From a checkpoint of a small mixture-of-experts model trained on Wikipedia: 828M tokens.
Below are experts of layer 4 (counted from 0) of a mixture-of-experts language model. Rows are named router (the router's row for the expert), up (a neuron's input weights, with its number) and show model dimensions 0-127. Each number is 500 + 25 x the weight over its row's rms, rounded and kept within 0 to 999. Numbers have three digits each.
After each expert's rows: a language model's description of what the expert responds to. This comes from a sample of Wikipedia text that the model never trained on.

# expert 2
router:477509472475493571513494510509510494481542481546499488498497521480515520481500502504482528521551477484534508478503441514417555510498525496536463535518516512534508497502527487496556499528475464508554543511514484487513481496479496498488518506491476499528511492526455475490503516472538472502518515496504525506552535519485507487499468530525498488511515524501475528476461517510551516518516
up0:514515460537515475527513497502469531504470494525472511531502485480490458488485452505467513509463496496475515478517507473491524475527522474476520477576497519503508492505522478472498507550498538536530521479476479491474515507585518478518428474497499516535512485516545507521508493499475477505495522490481541532477499506528496543456500503527483505503519494528525499471515540490527461507481
up1:533506520455497470489508436485486553486507488527475511509488507510513515474487509474492491507504527504484510525545448439500502501544493505518522544514517479513517512476465501460498512528517477524528489467496500485553491495527440516517469499511456526514496492531511506515453474463486500513508498490500531502488457491509488512452539479515549543517476510486532518458505505505518450476463
up2:549454441498496475497521511496442500510508479501496495549499486514475472527459475475487488485462521501492510485493509470503471519575508477489534528502530488516532485524462493490504508485503472526495504486480482478547534505499517506538474494523472505527463512473552529544515502518461509529468501540473558510477501497536506532501535491501525518507527512462533523511495543474499499497524
up3:503535506524487522477537434516480514520519496475492546493481504523473507521489458457497549460472519499533469501508507472507511496526496504452548478527551496500507490512490483483503476496520469533520475515451517521486476543486520506531501491529431498521495485450476529523490478487476485538495460491509544485512500493505487504518487499498511511513519513481530556445511514463460504508522
It responds to: Word pieces continuing a compound or proper name after a short stem, plus list and table punctuation, such as Volksb-us, Handb-ook, Hulkb-ust.

# expert 22
router:479491507489479562521487512492514492476511480535505490495511488491529508505503513509479487531507482477513489496496471526413539502482476497528457560507507550515462516529543520519511498537465474506510487502529535495502482496472465566483527490495496456545503525535513475491503479493536498510502522496511489512556559506490537480479511537500490498506519494483481540496461499521511522544479
up16:531493474520530470476524481508472513519505504484449563538464501519494491497473458490512496461477517503464498508550504481511453505533500491475551525499507491501518473518480520491536501524534520491497510481462478463535479534480503495536488500505493492509451467490538519546496470494472519538464467495491551506485481479541495518463517506531509536503528493492520511457480535490559489504505
up17:510445492490485472495519488484465542515519477478479515520464457520497452525454478508496510490499530497462489497550506483504498526549509495481546516527518479518530463487458504444480532508500540536495504494493478476529531533490501487546492511521495548511515477474518527551495474509474501503487493525501532536489471477487475506459509472526538526504525529464524490458493512496526487543504
up18:539470466500531487497556457514451514539530464506467529512483492515478476518436495463467508457488518509477508502540492489470483541545535506495525511535500487478550487499501484470538526509523533549499503448477502488529521504465480485531479496518483497513482500477511522527488487483472511501494484519510556535514496485530514518468511479519472518494528496512509509516544541500537517492494
up19:527484489493507488526535474483479540483516484493482516535443503497491472502469442471472473491494508475490481511548511497515498510530495494513514526520508504508487462494490487467500512487498529516502506487485472451534516535505532530490506507522483534528467498492515511592515480517495551533488465517507536537519488503511513513506469473541535526504509521486530506504490535456563458463476
It responds to: Digits, ordinal suffixes and code fragments inside table cells, catalogue numbers and IDs, e.g. CX224, 12-567A, 62nd, 77.19%.

# expert 44
router:542507469503540459452484486497512480458525460541534483521530535486474491496509524496530496536589472475499506495503442509522521514508543482494526517518498488491507520489464476477504536498498493493486530476492527517470510488502469519506534531489504487505501489557479543474450470515524484473486486529500525481530518520512496475503548528489463497511491530473534506503484485459508471483506
up0:485519483507460474525533447467486498488503516542509457544491473463490471522470510501507524471505503507489500482508497497524514468506492501492521514473538493511495535487547487526497565440495488556470501512500516506499495474525519511519503500497513545499483496487506472531477453551461507470490496527512504529509492526554499485477529510492536508502527499493524481424509506510522561525527
up1:497468519478554482496518492514482500510533489519508502503499488474480505478434486513511505492514483524498513480526480473498479546531532511464482485517519530495520431545472451472530525464493477567503564532488478497512508535517485535510526505497486514511513507504521535490514492500487520525481456511479577513500499502511504494525519503495492488501500479504486460473519513462567490534488
up2:515503475461475514465576456475503477509481466539517528538509491506517493540490518514502475490547465518482490482509467487523496500525499481489531508513532501493498523504477502469437494472491493484551468482496526509518480513497486521559516519544457510475510508478466536495486510500451496461452469459521485512467509463477519546507501511502482515494494487536488543512506484477540495486508
up3:518447492508501495525509461499440547492516521486498505524509468516520450537474477484493526492495524464462499493554489493496504508528518474461528535497505498499514486493486497490532503522513510526502515521513498460542521518507515511526474498502462512536488501470516505553499497483465531485458444509486523503493509454537447514505530464516481516514559477502534545468503506465528480477476
It responds to: Dash or pipe opening a new line in infobox, data-field or chart-table lists, such as "- Formula:" and "- Director:".

# expert 54
router:495502510431550512497506513512497486501500532446489488528498515487451509509502515455510542519468472494453486481521539481517481476505481458491516491502477482509500498518543509502491515513519538545514522505477518518505480462506560548500456463472549470525514499525504516507445527531450497532515504462485489503447532527504496508518552484513490508492497519528501483505493493486493537521488
up0:506511545460538463459519452470501506463478526475473476549493506536503470500504500479502541507468487564443479527499494521493465496491518497498516493496500514480443492492481472507480524508492488495504537490498516493528500541505498479447505492512529520489487501546488474501437444480491506494479461483486497533479532505519510484472520483520510534446504534491504473479501501504510510542545
up1:545453503463529497471573503482503565530490508536506489534500496497497498528508489451480494447521533502481485498503524504516530540533547488528547472486500519473502495491526488476495522523526541505478523526499487483508535515476516519495496516535512533525493444478511493496508455484479524463492480511484501493493413496504505455485515498511486533472503503499520494492526511469515523494518
up2:505478498476513522507529499474512532544527516506453482522450514506525494511504505473478495520535516495489483505520517500487463472502516512498490555497518489477509483510522451487518495462498535494475535473457533510503486500429518523495472497481496518495473445485482503486446508487487553559503505535466470538516513525491492486462533481544447517484505504516513482468460527489479525472491
up3:501485474523520449509559478493471492529479488487490496513516481519496488517472442458470487506480512481496487522540463495484492513546474481522542502473506511459469514482502500491497469525527521478484502483527506499565529511452528459487485490475491512532521509505468525562440515532524489470500473505497472492539486480477489483477491493484516498510532487504499481510532532460552505463530
It responds to: Person-role nouns like president, director, coach, father, writer, and colons after credit labels like Directed by or Artist.

# expert 16
router:490499471501537459513506501485483532516481483511473490505449522559480458478499520466481485497518522481484486499479531474499466482488531516440510490485485471528518530500534505452460519533490486507510531467494536492505516552482530497516495478460491529549496471510526517484487500476504511487481517496441482487512499530528497479506524504530510501540498494511509514424478499454493543519551
up0:529478489506530468512487512486501523527502511512503481530456496510485500503496489475506456536477524517480543485503468509468463472522482472461473506468488527510474486471496479521519472517481543489500509510462484509533490491471538464478467485502534497540437473546503484516491509454477555541500507481465517500527491527483492440515477442501486512482463502497495456474514528531482521484537
up1:494492490489476547497529513561525492453487482491450548495487495485476483503509514517486500525531519498555490533509499497511480504499491494492521518513516479538531485455522480493482511538529460549449511575506465506496501489501495525459505483504493511502522498481530499488490523526517493469547506531496510511451554507527477558518498460526521486489528501514511530473536502514503490538465
up2:496482495545500510517503502495490541507448500549485444507480483507536469512482501546510477489528474507487504457520494488489511507499551451497492505503487501454505493517541460439501493473513513530486556518462479492497477518452521521488495435522530490485453485473549541512489491526503506504472498517456505516507512476475527511493555538505489507517492519495487499468463489480502470492486
up3:507528483458558512518520519527477491494498462497474540489470506467495485494507464445501540451478498543453488512489503484553512508517468478518525487506516496503508515482530535465524546472515484523510511497491548492527488499532526544508492532511511526469552529531486524488540513495530512479482499473454479488507487539512498507459522508508472516522523513482519521460524487475529546518492
It responds to: Prepositions after a noun or participle that introduce a related entity or group, e.g. roles including, such as, sent by, mother of.

# expert 3
router:493508539537484505456477520479474532506484447538503508484510530501446539519470513482493503468466505496502504519495525509466483514499557503499536469494497454460498498515487492477453543488529536488461549498506478481495498537491518502512511459515496468517454509518486504485520502471518542510509508560478522473530453452523492513528535470480533493528498482489548497491493481470502494496504
up1:532488501520513544504495457531475525498530472475487524570494522518512482548493516471438470498479538459481482486494521470508498497495507546483503546473483521493486486510497522490496530514499481550501522485454473481505493485471465506465471502495501496560528498531524544539479518514492566474509492481515527509539461507539500485502497454534498481531502476495513501490480501505480521529496
up2:541488537528514473493514497530447524489483476487490482507513484494470518521435495496467522470463533508482507466493533522541489497512504564535464513534509490478486456494520480468522521520550536502505509514499546436509497503497517540547514498506482474530485481463517527501487526461476488508491489481496504499483483471516512461532501494514523518496533502466526527463443514523515509512508
up3:468492523476520488501466504455493490511486475507459516496474447516477489477461466492496518520464564501478494515522510531469499518502487509503522481546555476487506512500508496499477546537538507514501542520482510460520511553476503482474471479496486542441502527441478484502486539517490496495500504550474562484492485531504516504503539498513490532460528512496501462518506517490484517497467
up4:512479470504517467525558476484461508506526540486543547526457492513503451504450499487497493520507498495493531476553517499486503476543463455502511494513495519530561477505481478477534479514511472520501490493487504457485534473491459520509500524501459498506512516486538536508479493533485529494455486487476515509470489540532506490464487455492497519496497514495470496488550542468522467504473
It responds to: Prepositions of place and time such as in, at, over, across, during, mostly in sports season records; also stray word-initial letters like h, b.

# expert 6
router:479491494492483566528489517497511488467505482531476487494512495492522504492499507506480496536517481464521486498497450528428523506490480504531453573511496545515467525492544527512503496546461498502513485501532516493502490500466500555479530502487498463531505527526493469487480488486539496516505522518500487519553558494486514480447538531512481497508535506500485527504483499514527528550487
up0:534466499488527474481538483490422560492516464495494523535482484469466485510469476466495509502487537479476505495522552459504485526530514520505535503512517468495533501470467491466510524503522503512506524489478543490536518514512480498502502484525477494494496503474524498525494474482479545530499461525486536526519507466516518533509480491488529556486505470485535527491504551468522468542468
up1:538477476491518490503538500505470530495511500491472559532480487496483480529473489447478493499512504455486535509540500460487501518546511536463541512532510462504526488471503465413522514523491506530504487494477516500523509521486493514512459474530492532504465511501505521535469506519476541507466489556464575499497483506514499496496495497508509508493515514476543515473522539498523492519505
up2:554493498446493486506468523526495516473499520500503520498491511487528500514447500450460548510551503519468474476503483485518455517541524523503540497509518514493482518472507520456504485509457503538504493459529461515499565507499523480488486525546457496489492495516511536542464494486495516524515547501479565502506496506517492507478532509495490526474510558517512495494491489473501470527474
up3:502498491513483517485548458458487502518536450474485534504501497501521492488509449494459493523453531497538542464515540497500503508486511510471528486563498479497528484514514490475490489475514508510493534527449517497534545485525483529514493474500464503517509485491582477509482476489500522495449462457503527506505505478517480496515526508535494515494541477508538506451487530477508523473487
It responds to: Last piece of foreign or split words (Batumi, spiritual, Cyrillic letters) plus closing brackets, commas and table pipes after names.

# expert 24
router:488505539504450536466478516443508506523483494541498482496475473465514477485497518492492531505494538499510520443495475496486510497499480536510484526484549488504448503570477512510490548511490472515470540488496488499491477528515515539495502498476486568491475485501499499519468483478512478503503545495495537483520496481507566486459507508481535494546494448526510506472514505513469472536511
up0:487504518445502470478496485514476520560466504502521530486475489484490495527498526481465500488461534473457469487559472489517521524520502506499511477522488494510509464559519467474548535507492500475465522518474458480518492501485492550539535505500481526484456472442485496517470534496466524508502486505483526489523516456493530497461531517530510541533535475493509509516508504475495498469503
up1:520496512458489498475503472508480479478484470504474510504470454499474470513477437513479523499496511481499472548481478469504519505516466523509537505479550486521501509523459433497493523513484538542503520486462475470507534530544468493520475489526499528459472522486467488507513485517460536492503477539485547518526459499557498487493507514499500485520478490505510463469553519464496494508518
up2:507459452517531480491530476522429538486519499488472547530487495495504447519485450491506481503490493488498484497548515446522484492532496498507545497483509483496540480488526463445517508492500473488499514494500476490522518518472498499540479513499466495543483500473531522534496513496485543523489500503468523589507461488516489505475504498512447555497525507527519507495485499497509505522486
up3:514503496490494493485503480498514481476486499480507513535541486497467488482431513497475488497487504514503511514525483476506527511527505497519510486499473514543541522490491521455510541541493463479516466487499563518548499495544482520516480516549510509527460521501497476548460528510483569504451503514479505501430497514532521490533525468532522527481514526513508536509471509531507517528530
It responds to: Continuation pieces after a short initial like p, especially ale, ole, arter, plus numbers in sports and election tables.

# expert 55
router:500499474490491501533505482456483491484497493510538490531504502528514515518490490484521551517457483457518509491492435503451478515502515483516487559476559538502476530531485514502480473461480469502522471488526456514485502506483506526513486548529507484508513443472510502514475496536516472481491516473531491505476479423514493495446501437515488515501511503510514490503535504501507494525543
up0:513515548492490506467529482485507481476484486511491510547515481508519492523485492483510500489503527550517517460548486505573488490513463512504515445541484456527501534514517458469491498504531494512535498494490511499478502486480515506508458511535518506504492516447503472487511471481504501483465457508479524485536481496496477518521477457539543525463516506477507547462541508527522550547501
up1:503506489497506457533493483522458508482519537473461490525453485514488516547470480464500479477489498497486507493498496474521495513530510509453508500496489492488514460510546499461546490501500486525530483462487496434516548506477529498521544484481490513520536476533522552454460493490499504529495515511488566527567466490510510490505521530516532477477520505489505487514488513516523514508447
up2:543481467468478526475539458494474517509507466495499494492506469514518498509485479512500506538533541490504546472513503486535493513508517489499522487498531489489480484539546475472506515487518489520532509502497491484537536500533526494515489466492512538511535507483518557550569463488454478493454513501472467490514450498546499517519503478488477528479550526487494505519512528477504556531486
up3:520517483521511505457498482498497499543508518529534524519492450500460499489469459463498529495522494452514511513490465441517481511516487508496521493548495510507500459520493511505472548502527481506466492520492556475523497509565460515496508505519491467475504537467497487549508475508488522479496483520507478496526462486518517492492565499529510490461478549499546472473519512452523481483517
It responds to: Topic nouns about health, water, environment and social or human affairs, often split pieces, such as mental-health, environmental, health certifications.

# expert 25
router:474499473479471567509501524472509492476520489510509495491512482483532515501496518510476474552513488466512489515495453531407525501488470513538464561508505517506477504525516515512477494543478505513511500517541518498499486503461493559478524467490507468526492505498495473496486467525542491525495511516496488530564558491484522480500491518494489500510510498495474550497469499512517508557510
up0:502469504447562486525539473485493529462501475505514511524500477528500487539460469479476514503464539519463519483540497446523510540514525498495518517545526495497475472514489482483503510515503489497524505462460496462523518523510524492556470498502482508499484457505507529514462473500467515493478497528465542529493468493544493536506501482530522528473518534463548498492533521473530496511488
up1:509484479504547489475558474513454485530544485498458559550463494510478475497469484472464496494519510496471525497530523486527471538552445479504517493529519498480508490528501493490502540487514502506481516489501508513527509520481521495505483503493472483521499492483486532527462505491461549524477489477485546531483493490546496485468537488517498554515501470471547477477532532523506482485517
up2:512453534501493455523548480510486572507516488493491512525468490526503501515455479488458475505462530461478534488540527472501475518541488503481540487526528494511525498497481482476498506524524512516501536491501514483521532517498488496536491505519485512550501470474514494527487498501486504497454445524476571534478466513560494518490515513521515497515505503481539519482541539480530484503513
up3:513451460489503458519524457484448545515514475471469516521475483474441474524463472469488498515471529500477522495507501460497483484552511505475541479510512500465491480549481480464512472497522500550507477480490478485538510521495514508520446500485468532524511495504539528546463493506484499521489489518477529494511477498542499513507495461527512521509499523501494464470509547482539480516506
It responds to: Initial-plus-comma pieces in author lists and species authorities, such as Wilcox, B. A., & and Champion & G.C., 1908, plus scattered name and table fragments.

# expert 23
router:476490488495482566536491503502514485482510487536489485501521495500521501495494509514475480530508481478519489505494458521443539504476463505534454549519507547505465513525538511518508504555460505518480487503537502484500474494459487567470521479479488470564489525524516485496489493485522493519505515519503483520555559485488492484471543534508485492511541485494485530498465503517523509539485
up0:524491468502523465452528480527499469514496487492509529539480459521499469531459455460479510482504543537491491513542498491484506509548485503495542513514503507505515487491490504483506539512531507525491546491481514473518520539492521500500428493503491488528511499487505538544490503495476542501482474529463530554490468461549483505529525473529524546484507522478524469462514525492517518487488
up1:541484517470515494474526478530457513456533497485513499485522493522475476516473484464489501472515518512468543452535520474487468483516499480480546505538542472506493483492504487485501549488532469512497519499482509482539531481497485442563482535494508523503510524468496515528464456482518512514464471510487548516505461508520503527531520493514542531492540537491511488478536535488523484503521
up2:546495491496483486522526473507469497464492499504522495555474446490449499532453465493467475508511514517512522490547535462507486521550456497490526520510508492498502464483497469494527532499496518532496485474476516480514489541531468502492488512529484506495463531471497519521483516501503530515497490506467544556513487487553483529488507482516484557501472535501537515497527556469492504539492
up3:511498482467536459493510477526466517530522481514505522516499504528492459506491498483448484507530534488456489496547532473503474530511506459480515512558552520491530492481500456485505523494513503524465533455513477483555524504470501535501469488527470525528497472487519512505488456500482556540469511523490515511484456495520501506475497494504468543515512512449529494460521534494523488485490
It responds to: Endings of Latin species epithets like -ensis and -us in taxonomy lists, plus closing parentheses, commas and unit tokens in lists and tables.

# expert 17
router:490488463503526457486492500480488515535489520491521472503547452502489517546496490527481504485541484480501535517528499496499515473499537468519513510497573521478525469510551503524565487489478505537475528516530526488493499515516519522479481498501511447490528495510471502503504465521510530486471537570501524513526523523507470471525522520508460477478525510472488532524492512519549474497466
up0:503497476503492490489504477516458483496535498457501500553487467491438495536475501521478553456473487520485488545552453503503469481493511482507532480506569472512505487467522469465489497477506523507496500526477492485492526463510487503496509496477504511471496481521528453505499556519494549517518490528466505539524452504511461487512474479499489483511504571496507489498520517507513548506490
up1:521477484482510494504504476503466489487506486490479561511490503487460469514464471452463511491516522473504548500518499472490514511545506470466546495528509468508546479473490453479522529516528503523470495455460480445520525504482472526506503521463482490553512520478520526526481476518486525498466509513455532517460491485535485526479486461499519527538512480477526537480495523485526486522506
up2:517472514476520494504514508466477465508506532466465496507534469492459492503459532486485580500502519541494491502540541495493482536509496521502489500538494529463463467520508496493518520496549487488464491453493466509512536513465506473535477468531515480502506539482484525510495472489485510578484480509527535516528477476522515456493475498507528513512563506510520522520469506500500491477487
up3:537507492478518499504492492464472528508527490511521492536499486519514494520486518507479493507517502521481473489489527484517439504533502547477512557495529502481502480484495488446497474484496493515470512489508474490562489501477487488522495505534510477477477542528490510562494461513517525523494510512481547504458484489544479490515468450565448499557508493491528479454535520498539480505525
It responds to: Single capital letters starting a proper name, often Japanese or foreign names and call signs: Japan T-aps, New York J-ets, N-azi, R-idgefield.

# expert 50
router:493488493498488560463498525484509496500527539534476510488506499446526502483493508470500556563539488483513491453512446504456538473506505532510466530510509512508485493521550513500516493548472460514482499490507493486506488513460513561490533460463485481543481499521455494484519480510546496510504509515491497528511528475479521501468496525514484495512533482462488529511476503505515491558514
up0:496481479500494440496517477525451501522522454501483539546487473516501478525465475464469531509520536504480480494535514472503512528515527524500516490541519512511568471484494480449501525496517528534533513485456456473509524528484517502526488497489468518520476510459504505538479487491478537507471456506452537531504497482516491495474520472493504564503511497492531495467509515477529486504482
up1:555500476533540486479488496475429503521510540507507546528477498499490486500458434488524519489459496499465539455540492468494518448523497520469517494517495481502476503494484504542511517509513487506491508491533482477498527503552524507498492506480484536520445494517514486509508512475473500511500453487494511519469475485567506502497530526549484542506502519530511486495518542491542497482508
up2:501523471483525504484509516502491501520514522521492522508492487517476493509467503456491549500490512522508480488501477481484484495550473525527544501543524513516538456503510511483522495527507483544475516483521509516547562530492506529521509545535464500521515517499497572509496518507497479479505486473473500481490488471535505530535510467550470494529543565490530487498527507459526471466543
up3:525498526495535426492511449485438506513514487466502520513460485486463485541473482504498480449502494485459539517516518500508461490536542482465529485527510500504501481480478494471515508481507491510486514488505503454511531476547504483496476493526492512507491499465531496541479500525469535535471467495459513516480465505561503514480491476514491530504479511461541519491502541470497463512470
It responds to: Closing braces and parentheses ending superscript citations or tennis tiebreak scores, plus endings of names and places, such as Center, Stadium.

# expert 39
router:459497549501519536540514480498534455490516523482499493498529501506454516464496489485487472534527506517465487479486522464464483478509512469497505483514476457543502504511541489459525520487498524573464505489510507511511538480464489525526489451515449525533538471517518533525526540515507479517513546519508553502486507473504532542507495466465478525499474492485498497516488511509498511496467
up0:488496499475498535475514472504499492476559514473520518505499473504465506526475505456507496478514507515459470485489492423501511537505493491520536486540487484487509532429506434462496518542545524507474523484496483490540525506525494518533495550498473485495487511542435486519511500520482515481503497527491538501484453524525491538522470501509504555513492517486510500471492520484506486502526
up1:517488469512491497508512489507501512492496527472522525530513503477523464518494489456480490530496513493476519493527530479497497468505518503515518452564502496508478557566491483504493523508535483509561508428510480483543508482499556467540508504514501543512529507496490535542497466446513502478501467456500510508474524547495516508496474520520494504492494482511545529500496464508486511460539
up2:504490524489545504518483481500471510535565483482500502495500454513490478509540449515518515521487501575464486493520501476531574516504507477442502502526543522483541468508507495494476533553479487479535470515472478494489480513503503499519471508506473513474489445525534545481472509512474488482503493472513494528509512482526456511504496488496457499512493522515512465500521532490517500489454
up3:490421504555504511480544457487490528477511452501500529520507500528469475505457487457471452489498509478476510523542464528473500520535527470469522513479496492469479483497516528507492517459536525488526500479478477452517548516495514451481500494494483446532525494497529516523474509468515509470462486498498554513503494468503524483502501531482477491483491523474493533505469506489502482487492
It responds to: Digits completing years and dates, especially closing years in life spans like (1914–2001), plus debut dates and match dates.

# expert 30
router:473491480504467566537487519507506496482532503510499495499522492493508505499499509510480501533510483473522466493504467523409528483494495497514460578509496559492482507527540507506510522522475458495510496511533559493495474489475495547490534504507491488527491537495483483499494497527533495481487533492502487532561550509490520493483540525497494505514534488486488538511462509524522507549511
up0:515499499495493495498537466498442532488506428476494512539485488530467458517483479473444466473489518526466484527531506491475485482526489454486552508530508452500530511497474487467480533539529501506471483467490469479540527522522496494532503498508488500521463478501541480501479497494500512529457480510476484517492469476517499536503479495547506527494492529499525528467527545482482505468483
up1:527498508469541476509553453492445552474538495503499534492486501513490456514480473483483481510506533518484512507527539451494499530581488479447523505545548479510502447495480462489501499508500515499513498474491499499529513516523510487511495474524488506521481513495541510516523492502442506526499488510438526500493483510539493494480489488506525509498494512487530480504495527456522459473537
up2:514439485478514480480512507473457529470498481513461510532479491516480459534429493452457493498508514522468501489528523464537474526526495477475517491525522483479520488497488510444474519505495525524489516491492498483552520513508479509539478514567466512525480476498546518528491493471483543538477452521499527538514483495536484530517502501490483534484523514488525475499504514477506504489484
up3:493500482530507488503507492491451513488572507480514528509510520503433503486495484494496511494483561502500489474524513477476513487531528471501517514497486481522524460480499491468497549536539489491523498521524525485507505493490534503530502552476477545540514520468490558542534517506489485493444498460501505511520491501548512516493505456522497533526518481479526564504518515492514456523518
It responds to: Word-initial capital pieces of proper names and nationalities, chiefly Turk in Turkey/Turkish, also N, K, Bur, and non-Latin bytes.

# expert 11
router:523512472513487498509514433520504508469475480502514507490481503514459521465516499460495475469530506485490508515500499456542500531508497493479526494467490468527513462471542517518469532489516482550448495481457511526505571517540479495544469486461489470532527491535501506511473514468501487522530530508519506487504507496493491553512482451480521508528538509494486493526491486444487543498508
up0:489459486485491488509572475476475489514517529484495510532497482522507474541498529523494534494528470479543448475518509444536527534532498456481483509513510468470465492502510495470486469518491461540469492452505500478547523470472492522517475496488490461524495480469525552486456501464489499501496514473480492516485488452517488529498494505532510471518495544499501509486460525495486488519463
up1:506472530482488497508452499531496514485474483505512514495471490530514461474476497482486480524495499503463505524511502499454507489489525524522519485507520500526556507522487481464515540494509537532524530500568517466511538547477502518484473465538503479459508527492533477490471491466510488463494480543491520557522479512530489534485477533506496485505494516448519512505502517462579486462516
up2:471497532491488476496491459538505503472489531439463516492497516555533525519490501460473490513538437490491502520505486493462473504524491542505535461519540481468515537501478490503469510476469491559538500473533512485523520544500490493532534468476491455469473493464484525531487440497470481499481481499516524482485480507491511490500531486493483509535525515505510523481528512481510465509479
up3:533477510492560466526487537524493530540514511504467517553497520486445535500503515477473517463494533476457548524499528477523465475538438483466506485474503541499493489479540475474509531537516522518499484511560505491483499513509482513517476491502454484528521498478506498516496502509527507519513469500478479526518476495495540511491433499492495527472530466476507488486479519487487536511475
It responds to: Colons and field words in infobox and list entries, such as Born, Died, Batted:, Weight:, and table pipes between years.

# expert 57
router:511501473479539467509503504529495492545502464489476539503514513542486490483512514511479472518503514506482495493486534493504551490488443496480535478507491463504490530474532451474507525495492477503540478469476486488506495507468488488513469549472460477477527475531523485523467499459479502492500507514486504526491509519538460547468518551507531506570497523515513528478508494470559489471545
up0:507522497492508518560516510494506518516502481482473525492500515475550537486474477496514489526495526489504522552518496509481519463503481482534530489516521481456565498505507476474513577485511466504481471478487469488529498510459490516484481486474470490527497511541520553505492504539481564520511463522508536461520519490529523518492494477504490472506541506456519507485502544482520448517487
up1:507479491508452438478497497508480503503501507472504528474500490544513505553535489521498491510495529496508477523517529475560480538490456463448478472488539475528518531455536488481479501508476500515486484509469473481513489484520525504500510503505477495516504529488500512479530543516549563469516506471442534538503475509555511497479507520508542473503526510521470507516510512483525478533487
up2:511497513493555483502499421514467501524526466494478502521509460538501492520458514454515547462493512453438523448489501507517476521504481511500502547520463474493473473516501528510506518513498448529491547471498494452503487507482520500520503491505468522530526519482428501517526487544488507528494515478504504482439494484520522532488496487477510493503498522500480518483511513479490474512513
up3:484510501545486465518482482501512478535516470474491517501473483479519521499498516500506489487565542515524565524506541458501487500507524543472538505488517500498559448487495518524488516477522470487508561448507541500511475479495480499565495477478498487554511482501501520499476483500566504488483522536492499494464487513517520489502484475477524503520518486506486553512493523499505480538526
It responds to: Linking words after nouns or verbs such as of, as, named, called, into, including, plus hyphens opening list items.

# expert 4
router:485458502448482524482491528550518504484497491470508494505520518487535506459521516494506483534468445462484497514478453447502491512510486516504484483451517523507509490519497528470533507489493484519482567527524481509480512503494501558535468502484506450461481517528548496495450507481521511520528500499501527503505483470474509514530495539513478508454543474496480490532474507508509553468485
up0:564453512478523502533545470487452553518457513507486513510477492492510488536482496482457509497512518506504502494525531483512511504560516469458513507504547484493525527503481495461514513520485504517475507497521533483514496518460481477510510494508486505533463518470509498552502494484475500512484479516496539506500447526531461459497525486528511554507493483482526489486549521475553468488536
up1:530485486542497491526491506514452536509536486520514479472480439466486482501450488473483488496526501462503504469512493484516487528549470460452531480500482527499471477491488466454480540496512497503484524491515489503508524513503501536469469530514522514481523512509507539506505522512515514557492478491522557502488493473570487506507503499487572530516498504539502441469501516497517493501487
up2:499464498461504524497490504506472531484527504484516514515483529501510457535477492505500567512475479507450492479498541507470493533520485506542487512514522501528506543502470520488553525511470475477505493509549483491534511496524526499541538508503489476498501500498489481474514542529507540498483473496514511540501474485489553449463451533551495530481527525478571507481479518507517502492519
up3:546467498505504506491550502497471529483519500518469523502485459520490491538458458435478522471503494498497516470503502476493524514543521479481496494555527488461510492464470500431521510501520494489509492479505478464541475518485515508508513490517473529530505517480505489523503474528518541501440429516464506549471490485535482509479511488504485518534515496490505489448506526488502461503486
It responds to: Semicolons and colons that end a label or separate items in infoboxes, notes and lists, e.g. Capacity: 2,200, Pos = Position; G.

# expert 35
router:492483481517493512486493510519482497501494503466512537489499520478466492480493468498482509502547470497497489529489544483490518483504434493491476507461506515523539517506477487506536536550496499499520483482518478479481493516490520530481476452453464486507546513509509526465521448538450503483502511519473483500531505493549533449464528527467519492506529478510524548498457507494524476572500
up0:487498538512528479487494485518460534463465468495534508525471477483490531510475520518507505527537511493503529490518478479503517474497503460485528522489508496515448495435513511493514503477523502525470499464473490447512554512510533487523489536488468438456487487522469497515478481559501522510465480511455504507493453484467509522482466493490513539520462500535522556491507498483508518481507
up1:520498504518496466550510514473488506509521528509491506551473510511463459521501512482514507488471510525489571527509530445516536513530517468501551504488487507527516470518493498501505521526547491523526529499500512466477501559509518510524489553486460507511474517457507560481504502505476526532449494491447507527466473506517505508524496481503500499445496484465504501469497513476504546517482
up2:511510481502471478506513484489518504488491505508496489478495501503494520512508499459474501487484513525495530555516527482492512540512441490486508535476495471503524465493526503500511496531498478495503529514450543472504537530604487495497483516529521465517482520448494522503498507507494466554517460504469503516466469495474493493466448473490466491472520496443475458493524515467522507509540
up3:500491518482498486508501494511501459522518496506509526513522496576481500521471451513457521484462514552531551560482519495505475493508504507501539514491511505486461504552499504504495554517481528495493463492460520483485491494529467520518512485479507513503533509516493555521509470560502545494479470481480529492508499513489487496531524550526498520523523558524542500499528531459516504501495
It responds to: Main verbs, often past tense or participle endings in media and sports prose: present-ed by, released, signed, announced, made, wrote.

# expert 40
router:497503506497531500500529523452493509530531527453512517484504516474468529466481470494496504459516478511491474467501495498454452481504490459520513550529496521517523503485501515505520478555531516492518466493573471512515499528496488528510496442485500500477452553528483484497452474507469514498505515501495502513573504467486495501504511508498543511520537502490503489512527476499549530529469
up0:478524566476482477494517505479493480497508485476488522518466482564501515485515508520500503510471553507483499476516552484546472492562495503507513516512572526481496492463495497524516510533534512502504489519508476493535537511496497489530486525533482519505448434517477484521469508521494522496483495519476509541521441507488502481476528476503484535514475511480530495482539540516495526503529
up1:534472478512522469510538500493426552486517512503489519511501486510475478529467451460474517502490531483486494522539485478527532524539506523481546497562517483535481489507497457489497514516531504517469538499499490447562496505502517500551477512528472512528458502491507512496510475494476504515498466503472540529492490515507482481508481510539492529509525508443538504492490532486519468497487
up2:506438482446518495457512494494500508504536538486544480485496474495490504499485507511548514491529498523457485479510476484512473504514526490480513529492514507502547516485525512473551478510544478494473508502527468496530531560481509495552440467491541460526507539512518541515469468513505552514489489520511537518504502526479519471519504501518523502511514532514465480530520508516548505484477
up3:528505484503512477458526485462470507471505489510490494537510511527488509513473509538500516510475508535471484504504489478509491534492523495471487484547537491507480482443472479500489515519511504527511511462529491457526507429499473536530506523509474472501466523485518504526473538457472505495472541478493505535491515537523487558476472482542479475528549564528543504522522507503507474491497
It responds to: Past-tense verbs and -ed/-ing endings telling what a subject did in narrative, e.g. opened in 1965, released, served, starting in.